Experts of a small language model: width 256, 62.6M parameters.
Below are experts of layer 5 (counted from 0) of a mixture-of-experts language model. Rows are named gate (a neuron's input weights, with its number), up (a neuron's input weights, with its number) and show model dimensions 0-255. Each number is 128 + 24 x the weight over its row's rms, rounded and kept within 0 to 255. Numbers have three digits each.
Before each expert's rows: "comes after" lists some tokens at least twice as common just before its tokens as in all text. This comes from a sample of Wikipedia text that the model never trained on. Tokens count by the router's weight.

# expert 23
comes after: " the", " \"", " a", "\n\n", " and", " ("
gate0:132177097125129128089122144107118133096169128085095125134156137138128130141129115139102099138135140129105135160167165130124105115118138085117096084084099130081136175138161140109128138115125120139129166144135105167100075129082096140118148112102111107095142140130113165153084118183138128139154128054125113141114095098160142151158155164133110129120129116123075160136135090089146102090121116158158135119135109158092106164128141092121136114107105122118138095111171153166132124146109100157100115143137158142166100105109176142103109138122148121126182073116114145117162118113130152132153118160167099142144150174148154083113109152139125140095185144140157160168155120145143144126139121134138128114090157127152164110137140112111114126147109136126154109111162110116120107135137151
up0:176134140102115115137122109124106128159125148132112119156119064137136137150140169096106129132104112149118106141161176099111127127118124125129093149156131181148146135125105125103121152166123128171116164165128142104128124094133153135151126135168170142113128122142097101083093091154140139153116145118153176110107083165148106095145099104135133140098126138114146083090144147158098138104107148155096129104145070142097135100150136107082133091135108119082145151112110119138108158153087127133114134138157122168103110115135140135105147148159132112115096104126132131175095141121170166121132151108115156085098125130159151131113169139139134145144161118102131117154167122148153152116112085170124095138116144132125101125126138123156095199097148124159134138122124118068152145173081155
gate1:133176108134114096135145116109113114084167167121102109163145121151122141105130160109096162141121135163173109122096086085115132175150135158138151111131126138129135127116130096110163136117133098135118135165134101190126164123192120154108162147107148089129141101123105165155105128133128104140119109140116157128073123116149103143166125141097148114157129150156139149153105129104119129141102096099150107102106147090139112111161124108084174146097115116126121118111125167099151142108160153124127135083121153114126154137097171100126114143125090175168161134078118175127131129120153146161160127129171187138122137142110123130109139104137109153076136088143149108132118105156111094126143120122108173082192176134106107125121128144104089113132141153132099133144139119103117134119115154
up1:117095116126131128126097143077098137115120121150145123098119163146113175152175097096183121131097072074146135110125169150113115129132117117178136106121144122111165132101170151131107109120131116134131104113144148123113150103161128136149120103128076132127149118138142146114122152140070131147073155114154126153142159127116126112140118117149139117129100119138147102142138147153108129124142092167184140077124092165178111115133138117114106149122141106155179115140117134106152174101090093129113139115145121126111124142148082179153132095096141103119130116123101078133138106135121151093164147112120160119114133154096110142162130162157149133099131177115085130075178126129127120141142096107126166125165105132135149153161120117108114130103085132114113098137122155096159117133136196

# expert 50
comes after: " of", " |", ",", " in", ":", " the"
gate0:154150170077126131140124143105153136114115104121147148102111116159139128136147154158166161156094133129137188114123151158115100139100092068127143097111141126108065116147107089101081108145139114107132086124111156110133143143132130110128173163090144085097144091103139162119107134090124161129132138137116121076143156145095112158129130122110116146158120119144132106123173118111178146125118133126122160124120123135132138086156144134155127101098160074147142122160134130083117148133155135133155100150132135177091097096154106094115129127127149180160098103106085191143125159132107108131140126146138111128163120122124121140155138165144114132138157138113072170114134127150152090160141128121170133153170122119160132103115127093119122138151142097175172160106128097145125134124154138
up0:150148150098088139131138138115118121138158103119127109134120115117123100127129089145115121124106115108078142133122124112127140183080099128089184164118108168152097136174153119120183163120119170127140106100163133108169126110042122140102108113155107128104129165152132112074135113081167113159172113115120111161108067119127144165170086109132144138127121141116137135082140110102164133163133144126187148131123115115119123150114163128156116153140111131099123151126134089132133140163173131148167175097098088124137130139145144153155123147138151133159118119135122109165137135146096138118111167103137145133132140131093113100136142136116142084126113107127076124106144088119114126124132154112145086116160169145104121116136114111110115141173092110085127137166125118102128134160113161
gate1:135163132123155127167149149139123159125161140145119148128150152159111169136100140140149148094135120157125138148141133130107144122160097112144138061119144124104088151147127105120133074137132108145108124128117093143148067128129114119130136119126107135108129136137107141108099152145124140164061138119121112121180101173091146151156147075133159094148130094091159114101125096180156170131127128126155127138104107114112144102094115137130170110113146107154109099118113101132128186111101124134094100085199140145151150139150136143132136132119139092122127134135123133116100110133115146128090099100068147123167107153108108125153104180121154156132129081142112074093140110124194133122163113130115105162156151115125122146103172148116164116132140140149159096138131160092135133106156131
up1:106111143096135154135142138099107129094114151115134190109120130147126091127149161091135136106121113147165167144128140172096127141137090121162137049099134115107142129078127165140114082153092148119145088141158124149149156141155146088130132152111124111121140141164155144112092142088124112138159171114172147116105148115125131124124106151130119120106084166181093136130100143145115098134146092100170107106132105120088133108123151144110114153149168136136177121133167122123089141142105113127135124083116126127130167070151112126146116129162159126138160130101117118131123135097121117105146093161139099130125098156129112165128124173157079091079111105132133124158101143098105158124103163131161138131122098104142164150141126097156148143153138122099151104096141138150068105124130131

# expert 7
comes after: " the", " a", " his", " The", " her", " first"
gate0:127142143144132091117153118143134167144149160124139110121104140166110171147099158129108125156124135129089163116181113125114136150112119169130194100122105109148185139110139135151107167134150137126110136056107135140147193135129094108187113123128124127108128161095110140150146174126127154130146104113089164123087104132111121098181132101095123127117105193143146074126135085098119123133121130099158115110135130146144152113147121109135144135118140126136136129143069136148120117127117078170137086140107154130128119110123155131137140139098164151188125106135130119113114106098065110123104104153111104131125126114138099173149117120158166146110156160108131111161121153131117096109115139127161159119108138150128159100135170180130145149144151160117095131126148135076122154128130108
up0:161118101143112134128117108147123092149108136154158184132161134084136100091145096107103178091085112180133109113078117133131128146132093161122121117148111176145123130142107084137129140109123153106150104126144115188099145108151132137099136128136124154137122061131103091113119148131134154162161116118114133150144116081135131189101138136130128134122128168082127175114132152108109153125132154110124121092096166115108166111164123120107134111166116130150142166115149158193091096154142102104146083113163132097146133103140120130171115124154134149093143097111099122108152063099105154114110132156104152107087131108130134114149131144132118124126134151131103126129098157160130117122095168120107154127126164087150129151122091161121116113108130115142138095175153136121131111093145112
gate1:131119161139184088125128110148098136146130136139157110123141155082160133095162147130105120155153158121164143129135118151098185082141100134151133108103176085121118130135156092090086152126134112109127140162111096123144187101100149122116127163158130103099142143108141139157148172148182120130122155146115103138119081122136131123129137147139161131138100154156123133114099136153139085160136090132156106128127147114102096105126124097129108139150092111098145152124109150147177158149139144159127104099127126103123123139108134157110143108124080133081128157115150103103170116094130089125151142165152104151149128147139090165200132136125112152113119094112124128114116157108154089142094143122077170145090118124142100154114133179115158090126133142136123128120089120090120167146149107
up1:142120097146110102149154156118118106160148157152144143109098130140140130140114111126100148113127104145093109096112144099122096149115059145173098133123117115123130153159153091117122141111144194095130103107107107129145147103126096090132140138090096124181100135136133099099156157102139125091130089077141157128148159146147133126141150123138098108122162128104155137141089136140138147110123109149114145158147097110128115147136134138125127106096138194120157105108115113100112145109094100103108165132134131098124148158152077163099145159132116091104164064124130182133130128137128171114132170115146124123151132115105179131107144151102098113083155116122151116125120135138124149082138156130156187150125137072125121141134113118132137129179162142155153110136077145106122153120185141

# expert 2
comes after: ".", "|", "%", " •", "2", " ("
gate0:112112100096126125169111166162116106145125130107152145152093094133084127124136158136126106184152113152127117144152103110117129137101133099088143104111121145128154127093094113112171131123137164170178166138130169143130148144126153149120119167130150191111152163120106103113104117175133110114140151132113163116131130151113148153161089102110153134171129127108119132114112139147154150127123134110116145114116160168105116130154134117158144089136150168149112122115112081113136136140175134147132121166127101154119149131112132166162077099157065133100133117112150069147165076109167156127112141092126135100143190116106137169145091137097094111153123125123134109139114101111129117117153077129118131073124119141120138082109157160138083129139100123121126114104101136108090102104147117
up0:126135102134140090111139122141103156173140138141157126153116120114117112125129147118110094149142139170134109066137140153110079113076165151162113032103058127170117130189112142111125116122147115162114171132123105144111148081131149133138104172132112113122101102139168113162138135136128148117113114100132139110129143125134129153123108154139142142140110171096121102143137127097109151136135101119156137115145124154095081123114100133109134125141129175164150147176151114153146098146109119134159112117117110108130107108126145104164172125174134117120114098121114134124141125146132117145134163100158131112121155092094172126127123121122170127144110116116171104151193125129128117127134157116142139129177146110156112158136104105111145092063118143128080080112087109140125177131142129
gate1:116159135101101114113146108149147118153124152137147117118108111134098108166129105080115162164110118107132123173126141116135133146115140130154094112105104125149167133099109136131145159142115081166116172107101128115137097137132181124123136126166132172076166121117076139136130147148093110069153134089145125100134126125105124167136149106172129121132142173159115139119115124089169158113148109146108147145129074115108150151134137118132168149125093176126162126162124112119181096159120138093135078175167101134175087125156157113166142131122196147128124148146101165145086148113150107116118110152156115092113130128162100085118137125120133138180131103113122141136142102115142124126157135123151135151116131156131159115152130147177082126119108111091076122132116115124130135112125100
up1:111146135165113156134130131134123145108133152126137138126148111136092119170115118107170090149149116140136127157124136126131123129163130122113134129116099092073156106126092149145154157136130137135087112111122145153120162084149133131148141102095093160102076161127114126158112121165147115171084124135121129135143123132105113180149128122139124112135104126151130099126114125146108132162162101162144122097179107158085083150127101112173110118150125135107124204144122144144137119154115128106141156098154112077161093114170103141163131147127096130184101099162152085102138119077139131138125160157135120101198097140159127150142140120121122131167075127160146101150128173129113105155139155140114112116101126127098143081132123151138159105128097098157107163100076136144084138128125129

# expert 16
comes after: " New", ",", " in", " United", " South", " North"
gate0:127110123097132187117149171126124109165097105146146115114084135115128148136124115100122140120146135142159105128122137125115131119143102137120118120128117144106149123131103071136155142172149152102123175116131120110120107136169118090110131166154143105185130100122077108136119142138134062083146132161102120108102125170144165128152128134117146160115090136122078156140099141139111139091153108154097115129171098128146129193123131115126132131141123109127187096138150188152143175095091144180147106121163164144116093141120160136159132170103108131109159107178135119144183127119128108117138096112130091098123145134110124097125144120124124100113094128118119074114138150144168151128073095149095140117123161141091143113128140097136116170131108128162093121103113112106110134150141119
up0:158129134129112150142127099127124146140122157158167103135095145126134094095114107096153137159112135161146143151120144173153088112118135145122117064105118125099095084133093144103099116153101155130159128157114094125147150140120124150129163163129138120148137089103109090118066121127133132104131117114165132126125087124145117133141138165114156146158147099132083114155129134142160146136130118093172141133115172088126082141134132134133133128126081144133141140148129182121129132136114130118117087121078153140108096112125130105101123188135128134099100138128102105140154131110118131097127091165118160133133164106143136148157113148097136142093116077132143106139061111116092139121137116128127148159052178142166159077128139092124124136112129140145156160051137105111156125127095148
gate1:114108093147115145121139110128103116084087149127151080097111146108126147137155177130145111112108137192124116149128138102159132121124071099087123115121179111097120123112090150118101139133092131148167096130104171112141113116132126116116155115138134155094117159118118138134147158090116185133112127150111127123114086107137103114132127163074158133148170084148115158170126126115130123110116187130139120052133119091167104105107186137138166135121140149109125132137135137150123166128126117124097124119125118131167111104138121172172089141114140117133132129136163137107145107096159159074140130126168100146118156081125144149152139124100113120169096150115148155128131163143115173130114087125143155145139113161145117137144129110130117089112163105112123114134191151119145150157121095
up1:102119102131078120106140074090109146143173154150159120076150063163126112091131118152163112115144145088183072141148109134149130123124123102103124101164128144104139158092127095123108101128142137123149170116137119126172129134058124127119100161205140118106133093094120113137129140154133163126149116166179119102108116152130141161144134128135156168152130116118147130144154088162137134104143124140150180112092165109123129110141131120148118098116115120123133109126152116095137130098144113132139115118126144109162120112102110119135127101160155113107157127105140075139172132097163170139145122129132110132144189124106110107156145098076131128114129117107141117144131088092108114136115116108103141174088160107084132164113117130099141122135111137144171146148123119143152090116128138

# expert 22
comes after: " of", "'", " in", " to", " for", " on"
gate0:134103136131091129142116101146136144132089135139131110174132142153125125138173079145070112101129132109117097082103093129148162150102094158128097150132131099157149128107118159140145158105124152169110132190126128118112121138121090076100127116145102157117122109117109140091073092177088148111099139106080128117140124151164112094161163133139112139107090109172104152122121146101138119080099106120106117081119140132163136128110094118141118131130146077132119139177141138141122125122098123142086118142105157121113116178120122158135078181134148140132142130128129148076099119160092149139147095114134148122130178135134110127100094129101142119079129085073110122083141116151150153141118147129119125136129145116157166135149151109131131166101124131148140092123160152116146108104114160
up0:150116149148139166124121149154109162115150100117129145122133136082142120131124103133087122139113119104101127138117136145158150137133112119120123129135123110109125127154130172126135140110160114137115101150136094145129120111121130172124146139109141112101170171130107111138129155110168136125121095135153131161138101122099123130116181149112133103151091141095139138120117093119136130138115126104154120120131122105090134141181142129130129143159104115163142158190154128108132092178116169109116105095088157132096122174140125070121124143148168115134136127103124128064113072148076183162182070119209089136141126089099132171155143110115112123082081080066120102121104102100115154139112126144149128149121127122097120103111095102137153140136130130116144118090164134139129153149110105
gate1:086132096161110116107139074105142127117131165142141112153117133113154096107099112137068155133132140167146130185140160167113139137124154150100140115104097126123161140149135109106082134112122117130114135073093124118141135123152145136131124149096126099102115169086131163111119134148135179175122140142174097114134149099130132153145148155165122171123146141131120132147102107062165107130128108173134144133138126181106171117148136154127158128148119139097109151109131164118156094144140131129094092149169154120154110112136115098158097112108149130133132150156066131160117152109118140130108141106090119098089109129109124132133121103105109145127127163128178142062132127113123136126121152126096107138172109151088114146143124134139090063146126093115177107152118140113099111113125170
up1:100114133147136151110133165159141124089130161125158160117121118104100116121148148118135110125133142107149180108133127135126170136203163139122100112103116157147135088130097155153137099087092071117098124138111111149119116141137087116138130136086144073133170160110136098131161119198097090091157097120111120131148102119132137154142094105135149085149121095119074110122141160151117155096134129181135107090086149126127135130127110131150102111112118132080128176131122104119153185105116125099156145134154144120177110105139127160110132130175127154125131114119151126124098156130107099157144133134139139136148115107154161109162139117150185122142175144118114118145092149098114100155159122125100147148115089081121148140106153105123135165128151097135105106147138104142114111107085133

# expert 0
comes after: ".", ",", ":", " number", " of", " $"
gate0:117145146113136124134135125138073106151162153139105122105145141146143134118107123111128139131149136168110142097158144147139147124134113147181110117168113137122161125135137147130143171119167130089142131107125167122075146148132118085113110122126119123115115121101099096104125101145106134128128115129089129128122159152132103112130134123127094125142147125139125139175194116100128125142146118109186147082143124096115117151134120112068118151163121149156154131139083103149130086086116119149044098107138157102145091134105166116128129124140127137094125173152153112137178117117122123105111139172141144145106116146092129121116113149110168103130199139132151134109146079123115064103146158125093152185136124158104168168084159138110131110134137135106098093156097139073122135150147140
up0:133104112133078100150137138106106184093161123165119105103106126132157135146099135153114123124148124134094119098129149161134169170092143095142084133168127138117147098127156116133138125136177112151118136140144133172090143170135131105104107123119137163124106094143124153150111126113143116108121142098158150108111140147120082113137115099106108139127132129124122094101121106124096097122215147111169174114153119070101151141142096129092140171124150110117124099160111133131155100097107125148125139155127099146154117127141086117166140081152127142098178091103133118126137114111119155147106101150141129146098139117103114157164128112129178129148131118125102103160164141129159121119098157121112180066169172159126105094141120147104120134127080178117128124169134133157131143137124103
gate1:136157143080134150128136114106116117162135171176139122151146045150135143147105144126154142126127119153141142121159118170112186079114122140119137138157126069100178080114152091130104124114101123106138144126124155132144165158136120142117125155124121185101133094137135143150162142079141126132113159120123127115148140113103106109131146156137142108140138110123145094096181089155168133081168152115118141133114099121150094097125093110169176112167124108161120153155112116084140144124151132144159144165105149134145056116115132164148152126114130072103133111111108144101116170139127116116073119144108170117117153121135169125163069172104110122117126149149143132128140119139103158134109136144173148110120124134119110120129126107133165132142117139124127092093135120130148131156145134
up1:143118166091115121091164176127118145142132127153085164092131127141122103136110138153111124152107139123076137145160142092133160119133107160105147122096110165090121140119133185109117119129092134130099136169136120097082090107112136110119123149123113154078111102094125122104093102136120128124106163084130154148127099130119134163093168131126144162149138103097135151123103135160159090133142153136116158166120097112152090116163099152104126141134104155136131085129125081138125150148134150127121130136131149147143118090133192125157097139134135109132124101109092128112104085153176120151154147107107097139115125096127130120136116119147147096134153132133138130091124134131099103085145143113135143137108174155106053083165141128158176148135114107123087186138109121153174119151146170

# expert 46
comes after: " the", ",", " United", " a", " of", " an"
gate0:131169131118133153157161114132116152163092117116127162105152139171135147126153117141129108153097129146164165109133137186109119184171111139182121126149127098120085110094149125095113150106135157082146186123126097141155102139090147114189135119140126108104152128106154134100124098106092129089104107167075099132138135148109128110131122174112079129139149119147115117125124109176117103146146109129140123163148113130135149143134145121118141163091114117169141129187107130099130148094123121160154096142154155140158155134118123111124130128110133125107127081155141119118142122104127099103074124133143142157106175181150105145135088143102122101082108165155124127126080146128123138163164131087094123112134096181089131110136159131144156137144146101131123159117130089135120144135119134
up0:135107143166118122114124154097083117150104105149141129138104170180125077116153132123148086152170137166146127103141101159155161151143127115115104149166131175129120128086148122162142138129123140114150108096124147129138184170087152116106166162134158162121100115088156160086093114080143118166136130114129119162103106129168134103137127079129138133148123185104134129095141103128170123150118087139145123095140141113103160108102146134117102115153111146133143149136113102129112143139159146154129107114089112177093136115109162119143118147121127142107135123129114115107163134121093137126142093112158111120144114134179133128112158125106145170160101144085124100143117088076141144156124150121155099105193115153104181130141140114137136139109101153109087108091136146116096092123155149
gate1:108165158129164127171114087131161141094099121096089150176135169189150099125117086096171114098138127136105128132097128104143129139131123147137093104119093091159105142149121128132132146132120133157129134105116159109113101140137146139122097144117118104106141136126120079149133095118129099124134090103126136106110173102075155084074090121127140113154155128124130166112140127159087125193117148090166147096147105119162174091121126091162096100093110132127157137128131143129117129163104145114125082118121168102148143105129059141112100111119093118089119140136163166133135103161154141129135122135123123120149162143145165132140170140111149117131130172173109137142131158136125109145119143111104133131109136155115138115120147111117108155128153156143175167108111168084104130153133100
up1:167122107139119093093090139158167168118116109142162175099143131129102127133107134113094141185144140153142112147130136085162078113134112116137142141148102127097143128098128167112147141143172111119087169145160122154118145125106122128178112104166104121130129107179114146105109119109117118125147145121110164170077104161097115117148115150131138135136140112137168118116116115093132116115134126125119138103104112140170136132103080118102108101108129117130111126110136114154130150119191147146121189105165132141143128148176140117124154102123164174116139081155111113118103107138121145166144120123115090141099117157124131127125130104150160119163065125127115117119125091153161144142099175187158141142171107128164133165166093134104131149086120141134127162154109113083155093113126099

# expert 43
comes after: " |", " the", "|", " The", " World", " football"
gate0:101131145099126084139142095117106146107100107103145083110130073094110160126141150114140123122106093142154132142156095115114093184133157104165097141101127125102122097149116122086143114143127080121129061128112149108100133089125168130161140127148112130161130157140125139166117128127113102104111112130133130116133179120140120087128160076108132103136095123157196140143119164138094143144171092147114168157143119111126093111142136167158116130147154151110131172138128124120136143155114103150140127102150142137161127117101148144133102123182142139109104067129175126122174180168128123092110126115150146083193124148112113147149126168135118155142119155107121144088154104119097123139118103115135098102144119123120113118139168105121121146143107106177107090133115105142153165123124118
up0:081127111164158104112078140115139093086134103124150158159147174113098159146092128165129136139084114124182138118157125146125143142130140126116144119127131140141106120134123169120151140121157114131110177151084099133139099150141130125111097119172160107148117098117139147159118153121119118123161139142131184117138095076106110100110077152139113094171140110074073143128151190079140123109115103166130133107151085146161141146129116132128105136141109151114146131192129149121135074146124133133068096126143137138097130123119111145161125091129130115147100130110130134142151150162157125091156165090152108088151140111134097153143112169151115140150119135135152107119103099074112141171151132100114142156108131110137139106143163122093130111103113121131139113099140149123132150099093097
gate1:090108124133155144082133149132114181111154108090095102118162133142141101088121116127112095151140146119126083130092104116110144107137134124162083125107131124130119133088142132132177112081121140119100108110139088115098128123175126117107152084079150127125116194122136201164142117138195107125133139167134146093198173127130139167111127115140104105165120140125126127119123141134107128173145092084069126111164141142143114122153137123081094119146157119140146113149151121138115136118137124157129172158158104096112116138127118124098108135105136167113155156151120161128127173080122143138144125167116132111110121175086128143138130111130144131109107153160129142087094141141118151098126153113122168133135125128137131118094155141116137139141145141159107119082148095084139138160150111
up1:122160124113119156132101114093139181137146143119141078139120083091144137090165149141079116139127155165142115157105116109184136107080156132109150125111161123109145144119128120167156107141107137085092105126115088138121128156152151120069095087129142111107109181132124109097137086138138124172154122073153136164096093115099122122197122100125128128152144131142116127111136155077116091149098125136124107174103132152148151153139107174108117091148123105168090128115097133110161104133138118153148107143140132143178113142135120121144138100129116158114144107091108152136118143167086169068092138144118106110163105122143157119129144162152134149152092105143124156144118145136146151126117109135115150123153171123137135147141132126143100138124132167126143138135091135078133109168142131

# expert 58
comes after: " to", " was", " he", " and", " He", " were"
gate0:112123140127133117125137125069167167103119135093172120114119148133138123114118117138051141158156114111120098099117083086154167148164135133084128133128093099167113113134105128140139091069132140132140088111131135105108130078127120095122157151122106155125158133128174092147141147108122098121092171152138150136106103162150152104116126115107143157155126103113143120100120094125126130127145140123128113102138116088145126111168141091112115154135085099136130107152156123112074118113113083120144169123131149117152084165091144137152105206160128102125121104155092147140111141130128086147120159130152106137140091103131128117149118167151111133149171132105112119164125147118164122117127097118157151109109170148163135128108152101107140148113189123086094137135134084139099113110128156
up0:137147115159111112107144108101122113102128204142149115120138128151137146061150123164130139127106121115161157115118162130177166149127153129148161159133133133099113146139114107124108095142119116107112114110087147099135122084142107120145145131104165117112142122154100153119108167138177176114114136106133161087105137128110176130089100084150167130119145118085131105153172146167131133094121120139099187139141099143136120125116130125100149103099145122147117136130124155092097136126101116111114139124114095122084118112139097125126151142103111125110139142180125127135089162140154104120131162139124097138095077093114145153090088123106148110096137104101141129125141074154121147117098135166111152087181155081142139122132113115166155148108113167141070143149116128110161161117116096
gate1:162162179137115110134117093149130134142102108137109120132141110120118094103130161119161102148165122136073082102120113164127106066139101129158152114148132104160158089049132134121097146133130121124113119100110117115138122085122130130119150122151106154129097166137101104114130152134147079132132105123119171116133130118123138140142110168151110182091130108099120150108145133127086173119125140140124114102096123096113130163145145136116111107137161151136126119146141154136190125090121114095152163123137150176161134156151106153191126151103166155113155108142137126132098099152166161096159099103162148093107091167119115135152114164125149127140108142104129091143128150116146157143139142113148119097115123172103118129078128112098072154102120162121087137114131122125122168144163129
up1:174129159131135142155158125130184147109164120133114167176118148130105114104145122195126109115098107077150160129181165151133128150069137135091149137103155105089137126123090154191115149117140110107073161176116135086141129133121123114177097159145114098045095093120109120119138144112075134097110120115109142136161115151109133145137118123136131119130092123106145121145103144133124133107108146126140139144136126134131098119147118103139153117118128163112154108130112120113144141126102138105136142160138121125132157111121116120141117143138136122117103119103119118100147089142142131170135140112116126135154105130098149134119097136161093084117148143139141146159109105118132060136101117119098140145138138143176094151091186101136154139103145117079151160130117091167074117172138120